config = dict(
    n_experts=16,
    d_expert=160,
    router_score='softmax',
    normalize_top_k=False,
    balance_loss=0.00689,
    vocab_size=16384,
    norm_eps=1e-06,
    beta1=0.9,
    batch_tokens=[32768, 65536, 98304],
    seq_len=1024,
    dataset='wikipedia_en',
)
Below are experts of layer 4 (counted from 0) of a mixture-of-experts language model. Rows are named router (the router's row for the expert), gate (a neuron's input weights, with its number), up (a neuron's input weights, with its number) and show model dimensions 0-255. Each number is 128 + 24 x the weight over its row's rms, rounded and kept within 0 to 255. Numbers have three digits each.
After each expert's rows: a language model's description of what the expert responds to. This comes from a sample of Wikipedia text that the model never trained on.

# expert 0
router:146107163150119121102122125132107140115146112136108141110144123148141100116076157130141152146075192134112089154114166116131140145099155106075146140098142130103112164109132111132154110116143120174096162167137098136083125146117171111139135102123073121137090145129097123123099171156122145163157160108153130136110124128145133119144124185116124115102137101128134089104118113151145119125148093131080142160136116122149138125121138146125130164156124097126171129119119154104145119107097145166117132131150164142121133077165122153159145065123123139160120129131102144146133185124081158114162137121136130142140153070089132148127105152220134133091170148137152142146116105134146111134093146090097123146113129106124125114116139099137139104169114155106092096121116132127166111165150108
gate1:118142095100113093136137143166097094183079148080074132122139133122129125136160122111086103124118129121123156110130149143103132145104125138108120146129138120187131132082124121084127112083097121143149145168094116109145129140177114139160149104143193099128091139128098131145116122155133118128143082156111146130162168130161142135136133121141108121140131168150153104077112138166088105185103116121114175120124118109128082130152148168153144134132127079136115137116087094128131149144130094149114151142160125114159116155134103164149129087089155147133106177149142175130153150117127080120100142136129131096095137100128121130132119107140151138112115100128178116144105088140146148123149124100119135146090142082118122112165096138114140159152158121133145122151123103064120130122143172
up1:104098128122099095126156107158095151155085108099145152071092119158161136108110109141141133130117115122131136082149102111120114136151146111167155100180123127114103141120114155128131132145164120144126133096129136118133151169115125100154140164128167159146089139098135111173122116140151123129192077097100112132113147139167115130142117163095140135156149137130124125131157097125156115124156125157113069144151104132117117127129123109138130159109120164096107133112129127122149083129110150128117126117085135152130078130122146142071104136153093101108111109120108106122131160151105133084105147123205171082136133164130134148156175122133156130125156094078111156151156158125158123109125147096135119167120141122107154086156151123164159101155157098127141129107162154136149187153145135
What it handles: Clause connectors, medical pieces. Clause-joining words like and, which, who, where and semicolons, plus middle word pieces of technical or Latin terms (lam|eness, apl|as|ia).

# expert 9
router:116097114107130084148154145161120142134163160146130159133131109158068148142148131103119070074102118123143114114133110176145130147110150131132075107092113140129146154119140126083097162148148094110093136151128127134166090135165131152120113136127101120112154124116150117147113125139151153191073182131169116133100119157137153134134160089119102104127158112117163160110104190144125161088092142150123114145136110091105151129113085104124114153142182141121132128103115163098168165122164114113124135102175159105155121094100125100140109138107101149098123133152134153131129107162118129169117124107145113149101116129135123112138099165147098135110142094110103126148110158106104092131149125154148133141094140131103142123140098149144135117127104108114108086103118131163070152142134172
gate1:126080141131139129158116155127117128148114112146114087144111137102166073116141113121136130114143186115128141130163152137122175124100116124115157132130113118152139147125110155138106107074177089154128157128087168117131109142147128140071119164133106126102106128149119112123081104129142149149165155146103122122111133150110150114099154186131131131113131122179149138076138102159115112116115072160167091134126146165111111131124141121117129133173107162181118120132125124116084117148118110101151122082052148110076163151138135113150104172128160161123098135132121138130120129138104185135114172127147159144083125156084101101129094096143126111096095173151109126120079133115143103132147116101128161097145148136126114130134122132104124146124133128104133132162111128122131138194134113
up1:143106147144107132117117123156134165168118130098093110143098115150106119141082135148080093160128154165200108170150177123102156102116177115150162151101096129126109130110147138139128138113150151134155136151105136154126128121143095157096179103098098135154133105093143127109119094137141168134154168113139125099118148147124129178113158095134135102118139114084122136124128148133128146087118080158108138098130097134164139106160128131125096148130136164116147104129106159137104154167132120123136144116091155155131155080137135145127101094131127137128087148106082119104181132138129165127109147161168129156107122119159105140175123143088157130115128124117142129082113102108121159127165132054081098140147136119131114126155137157118073143146110156125150124112155129085116155112143104
What it handles: Name fragments and nationalities. Mid-word pieces of proper names, teams and titles, such as Shon-an, Galatas-ar-ay, Fab-io; also nationality adjectives like Russian, Czech, African.

# expert 2
router:089143161134140127105132154116130102124142152154128089122088156124077108116134107088112121104119135127125144167137121108090102108080156123124112101121114108169121138162155151171124128098113120113110109141132112087093132082152113161126141137148166107104143133085103129108110114075133150127129103168175134145123131148124113108089095124170200123135152130140165156152158112125103142135172124133146099133136130134118133138100147152135144134080090157093130104108128142129139161090112124146150152174122119141127143108117135154127146130097160140141092127150123103063112126144106177122122105145105118119121113092143118064160086139148145135146125157114100104152105146146101136114101155122128110160153120132079166107126140096104084131129114128101129170072137069115155077134146121
gate1:129146119159108156116120125154097128137108124126123102144135148111179125136148136132089102120151135107150179105164095126161137101123088139104137150141113152137143105171113166131129165151138168094175148119088115122166129142112087177147102072134127115136118136119155129147137178102071119085138146155088119121150101140155119124133140111135127127128133204173128119135138142177116114110130093120135120116143128116107087124150129111156144125130115122105109119131073118107109080145120114147152111121127161125101132102104097079143147093133100160094091113137097128129118120140126148123109160127101126132146162086109152116172132079103157101123146143176129111132163125133181145118105048130168128107125091179117136131130145147161114112166135119136082142137136163121128122142149121
up1:131127147137132155175172129181111116099141129093153137097089091118116090101117118112132122112147116128112098130117111142095134129120137107105158162129135118113134104116108130132124148125094180171127119157149119092132105145119142137151100151126139161116123099114109134114104135131133103163137147110093107151103120091171124134132128182112128135111182126111133069111123101131129114152131116160121148138128128167158081119155116116119158159174089111123092098151140145139116160131075138087155130117176105124127173106171108120141084128093174132112168113112146098136147175078105114088112124139138077135142126130128101102103153122141100134075105182168094120130153096119118111101181141108089143153142129103086118160146136151116113151139151112142104120111114094114128138091156160
What it handles: Sentence subjects. Sentence-subject tokens before a verb: pronouns such as he, she, it, they, and surnames resuming narration (Campbell, Lake, Burgoyne also designed).

# expert 8
router:161128106126097118162101088160141111126141111153114097122125110137155108138164093144157146160128095127118143093137114137137106165110171120139153113151152114127131107146098112122168105136093107129090139108148161120122125155147146119153078177120126131143156164139107125158113140128140118122122109097097136129136134083095106143091151149130150124148118125113137126137164055081192117121132103097082149114132114149111121122144137131101139132106174135164137114127109113104139081122135152059152086145097143133139070110138140093091138131087124125119077119091096135126110139119147147148101157131118127164135109153090167114136135163139183082104065126112114131129116105109136060152143140139134124115124140127174118156143119163094105129134112121155137156114112154181124133105125129
gate4:086151118152108118136151151151126131105134113113156166127098099144109123133155100109122136112101145118125189103121127141171115116122149156087155108136138100117175102157147126082102105117088105102163137119125070130112107124109132100115102099146124157123134116122125126182134140131096146144093085129151125115168128134123086098127105133132108117122125125141136092124136110092185106119126148166160146181120124126188155095147177139141133094106146137161171140136147113120134149138103121109157070159143147111159100140124138106137119107139158144088136126120140182130120129127152101091106145114134157092111137131099129143170113093158086133077135105126164128111116163139114121128108170175133089115165134125142152129099110123132157144109115111138155084099145174178159110162158132
up4:126116100117154139138116100105105167139088163106162093211127114136088125093128099136123136100140158100125130107117099073158118140120090128129096123171148099121168107158137096118104141105117127128118140139125106132121123133142158141126115135147149100131098113132142132138163138146132145113121162094129133175121073147129087158113125166120142109128089141119147110175110166117138125123104158129099084129160104144123129110121098129192128138168147130163132103121118117150191080155100158104107113132113137106128089101136117122106138086121143138117156097081114134102110119134135107140121111119109121102143113137110100131107133141130110076097116139096130135161158143153119100146071125107142169091094118133121112105135146126069072130140103193095111154079108126126157121146129140
What it handles: Mid-word syllables. Short lowercase consonant-vowel pieces inside rare proper names and long words, such as Beau|j|olais, Barthol|om|ew, mid|w|ives, Kar|ag|andy.

# expert 6
router:113151132119111128139158148071161117139137171103127119123140071114087148157140134119117119144113144149110136118117154126176132090139110100191155112104163116144136132109155140122089118155127143123119138092144111133101158143159128116136158104136144107131164099149136151113166118109113146135123136127165158129166155107127172089135105147120152130110099122067126092156105121110094143177125169118132108183119144104128138099122145097123080104125115110131125107159140121125139154187149137164123151152105139138155111192081140127106111157163149153059098106121115159146156119121108140160147106116124148092138132125135120156113133105101113122182137114110174098140128176155102113139121094162159148111129116109130089154146157093122133093105124127105149154123159134114141080154095124
gate1:110105122147095116118111113123113103086141100116102130152143135115174123186167141093167117115132106153119133075145101141122153114118129137110096140130105136126137096151171096110119148104122140103129139164181124148157170131127161067158122118146163108122122147106098127129132172121150075093139105135097106091175139144136141137164146158116200112146077153115104120117155085151147131151141143167138140098116105131085105134111126126151126148136116095114132153143140162131158146119097130134125108145135144155145131139126132130111116121133143129108095159120133152123134171122134044115134145156077100125133140130139115123100128113118102152137140128098147124132090131136167101127153101132134101096119156110138188120163135159122167189130129087155128116172091124099152114091100150
up1:137155160112140155158107061124097136116088113144132140207122113130146120146141100131168133124133103128153123079149145173135131146123155158123116140129117152106151083079137110098104129148126117117162137157138114135119153171130106127111154123111208143128143139101101109093153155154112120116089122152125122094097077120154111167129112143148155098128119080097114131166105126148139137157169112104120105088111107145120111133153143185105112142147140123097181112095132120115142116128071143139082122159127070093090147136148146143116093129116122111130101139130135128126119173099133104174133134128088119116129142135108137148144164121123178149136119128071147132158113119123142110158110162141123145104137132097125151116142130144139148168106159142135149119148085144146154089106102145
What it handles: Country codes, table names. Name-final pieces and country or nation codes inside sports result tables and lists, such as (JPN), (CRO), Jiangsu, | France.

# expert 12
router:122162117161133119112082125134106108174109144142142105135086153103136118156098109172111127135140149118128106103115123100142097128129138141134126151145108170133110120107082124104098082125148136115144119125141169138204142094149140134111190140152104141127090129139169101092132169092106137086139152121125140130151082139104118127088176122127110133156089151123103137105140115139145138124101170161153110138142125122167145132137127141123145140095107128158088105108134122177077156126115108134116165144075139102157153129122104107126130110117160101154147145159149124118111083137133108125106118099136149137156136175146112138133184091126109164155133131163131122123106139136133194126099168105153127112076077146118164133130156135113103101137168106135108136136138165153106116140146071
gate1:129143125150146141096139151071112125120178066105133082122107148129165090130113133157101137139139117153116137119119120126100172128157135146134124134124108115094093112115118159157131140130098131118144165079102152113148124150091079154114130129145130082109117150131113129143172141120110061161122126100130146137119141118113120126161123109162147120164116136124134129174156120182113119107145123146121134161148144179128166150140135138137122129123091179136178143088072131132078145101107085146140107131190143124141142128155079127130100136116098127131119091114122080154137136120124117163107169156139120119099140139103118145079073154137080122067131119071117114126142149145152128152129113083102094144146169111158117121125114118119097113155126114151129151143138152118123155131152133
up1:156151185167143121137150128124112127104108114155131118141108101112105141129156136106148092123123093082154127130085086156094134154135105126162118155118124158155114103112115166151118121098188143138158133165105144140146109129125112117102104103132178177101115161165107080161125127135157139130144165123127097144161168119114140138123162122124136137118123121148133115150117131128149128110114145050140167149091123144122118119100090082101138112120146113155123124119132119121114114117097160132106135139141148123106110125135095089184092136117127103137110104106142127114148153135144140100130117167131155141123133127066189123157117094144144165057106082111132143119135085157144143157151174128152146102118117109125084090119116087127124098138091126142076139151100136162137140137173119
What it handles: Labels and past participles. Infobox field labels before colons (Relatives:, Mascot:, Headquarters:) and participles after was/is, such as named, called, known, defined.

# expert 15
router:156119135135142159159110114110143163139102095157071155144110086151161137120138161090158158112121076104130132129114130155153101127136125119139113147112164083127108137120118108126157117167111179094129106144113137133156116124093098100180131119132150128136150100140134128113176122148177104103131133129125124123147155083157134143156113164149110143135117098131077097122156146125124090132148125105123135128148118146121129140134140145140101096101113137079117149117146143131109122160140118108133122114091102124145120130100106149092121150105132144158147098114119126108157126117168152069116105169117157154134142142132136151153125103111094120094118091139135157129142109133163138123094105134131121123121156161117110123138162127152235174074125124150139094192149085129117130095095192
gate1:155112161123126145140115138122122129152125109105127106093096140144142108149132147106169123152094128129128132112140121149106120130121132104142131150114137119116143115170124113130156139105150105124162092085155118155112131096143139085127144123167160155146165135125158121092104100077103073149075138118126117144116108129108125131136122147109139134186115159108120122126188174120129130114124131123168130106107170087068132120162155097137128141125090108145066100135091132165164130146123160135119139090140106167159175148131149145121146098125123139138144126150130053069191145125149139127152131150142122111136153162147103115098140171110098113062135094130153127138149165128193111142133103151168114126146151135174130115113154127105133145105097131118150131125095098113151127159150131
up1:123118171118132100116151131110096152153113132143148150156071135134134125159132085136129188123132136101092125139123131090145109123121151119144127107118103117139142138077112122146116145153161109150123137131137142165145166168099144145114201109112176150120128149156126155128128155187163136130148140151127136120141080126183128147113138132153110088093160118088147117128119114112147113094111082111088119156156126149149091129176109141102090113117141162123130102115109114052119143090163136105149162100103181104103110123109114140147110168119138113173117169114117155132143147138124158134139149149125101135101122111139131156177126080127100147131109134113143108138138151103135125132149139105108132121134114123157123114136163114107124095124203203121103122109132149111113089114115106
What it handles: Locations and geography. Place and route wording such as "is located at", "runs from", St., Avenue, County, °W, mi, with street and town names.